{"num_hidden_layers": 11, "hidden_size": 192, "n_experts": 192, "experts_per_token": 4, "d_expert": 64, "d_shared_expert": 0, "hidden_act": "swiglu", "moe_layers": [1, 2, 3, 4, 5, 6, 7, 8, 9, 10], "router_score": "softmax", "normalize_top_k": true, "routed_scale": 1.0, "balance_loss": 0.00894, "balance_bias": false, "router_cosine_scale": 14.0, "init_std_router": 0.037, "lr_router": 0.000711, "vocab_size": 8192, "norm": "rmsnorm", "norm_eps": 1e-06, "tie_word_embeddings": false, "optimizer": "adamw", "learning_rate": 0.0014, "beta1": 0.9, "beta2": 0.95, "max_grad_norm": 2.0, "batch_tokens": 32768, "max_seq_len": 1024, "train_tokens": 342300000, "max_steps": 10447, "dataset": "wikipedia_en"}
Below are experts of layer 5 (counted from 0) of a mixture-of-experts language model. Rows are named gate (a neuron's input weights, with its number), up (a neuron's input weights, with its number) and show model dimensions 0-191. Each number is 128 + 24 x the weight over its row's rms, rounded and kept within 0 to 255. Numbers have three digits each.
Before each expert's rows: a language model's description of what the expert responds to. This comes from a sample of Wikipedia text that the model never trained on.

# expert 9
What it handles: Range dashes and blanks
gate1:159141134084119117123163101112125158140131115118104126135110165151139107107136145109134168119148124134158137171114108141110089129119154164137117128160115136158153141117168113100120091116068176135098117142060065061124120112142084146138109117108114136136121107146156151163117121132118141124132109126124129121151123130136106154163120106136145132089075116115119117105137107101144070104133132175104091082139108099120115101104155142106149124039140129133138166063119122120148131137130111105147110121109106131143127117139100150148122126135121144102124117111136100107107085146156168104
up1:123116086114118080130128146084157118088110141104136135131180116173129082119083116133138130123125142133166129145176124131117105138100132172171095129125107131106145152093098115115097119167118145159147135157158176105119113146080137121098075149163135129110132113146100104110099135171135076140155130148137132099132097115152138122113112141095103108100133133181139102127113156109124143126142146103151130161130127146124168066130141149106135125128122115115163149099117170122147108166128136111095118156122142127092117123133113079133131159129181154133092095115155115105142151129126181170

# expert 39
What it handles: Two-digit numbers in tables
gate1:150101109194106141105090114114145127116134128094124126125130100090140141158075157143162101091151154140103125136112132102133131167130161160113100160094115082096097112159113137138131146122149131142149095160108150150148143121131149164136116195132122102178104131101163113142148142132127125149118156144160144125179157147114159159141138159111114141069149138098117147077091121158123111150108109123139125113151073170148125123127161133134086149155119151133096118144133124146145119132149121119126157170136121137153146162156119095133127116113094104159120179145127127123080124080122157118
up1:129139130170106120119115155103126123118097120087082127119155116156107126114119136124137110123146196146127124167138148133149156119133181148161084162115142094138104138129148101137089155133097131214145157149134156131133147105107144157156079167107109115116112148154140118160151118127076152150128170179159106117140104109056146129136147122106119086142117134128125139124133107117097124132148105111122183116131130192114091101167113159140126139149089115143092128156122144151131132119146067154113130138098124132136128143125136128132117122160125117163136137121138113126138120082176134128

# expert 55
What it handles: Family members and pronouns
gate0:146121152132106103141129147095127104107147197134122149092118106119133091143108094145118150120128150125143156158132088114133167110172096157119112148136154177142115126121128113146154143143117139097122149194093100122098139125168160152118137165166148151103152136114108110152098158106120094098122079150143120121126148120119158122136145126143122115177126110106096149117089130116101092096106149143150107141109153134105142125167104177132126146147128157116150153113127113135116135099136121095179092124076093135105118147121085109102116135123135075162180117143107162134138114099175133170
up0:141151133118151123100131092116150150077123144134121133096149151118133114109101106085133134130117125141115107142116143161119141131159084125132160118137110128100149129094104122128142163091141112120127103098117120118151104078124124139121104126173149140073139109113130155096167096114142098105150146092116147160099158128153133167116102128095099101126110084089125136111156125141169121172133114120166119099161153130098097070129096084108154159118123137109095124164176157132120174119151088117131155155144137159131137109125160093070151109104119179106185130116128165115129135166133139135

# expert 60
What it handles: Biography main verbs
gate2:104160118143110105115129111145130131109125112122125165155120127183128143123151122129167111116115109110139134133143101117090078099127142124121092141118135094131133098103144120123106103095131115139086121133131132154095143162123163102097114138135124128176106163103147123148077119155119128142138134108149087107096153111084103131182118125123123137162139118155134145118132091107115111084158111167097103107135145151162086094093087148135149125058145139137146150125089145119120152172088118105145106149100164070147144099118134168117112130115164149151091139117062126102129114117163153164
up2:143113128161117092125097157162108114143160147141123075110099132153140124115120133146141084092109159130149133101152124088104109138105134109126134134145087127110180131084113143191115078108147111137077113128148118109141132131114173103132141164083129142122129072097139113142121144111086142157110101073155123115077133144140098101095186163129112119131105107087112108047133132139117102159123138115153146130156120137150081129115126149136106110140113125108126142135081127133108138148148160185162134103115110112133116133132160150132117083133136105139154105145119129141143135099124121138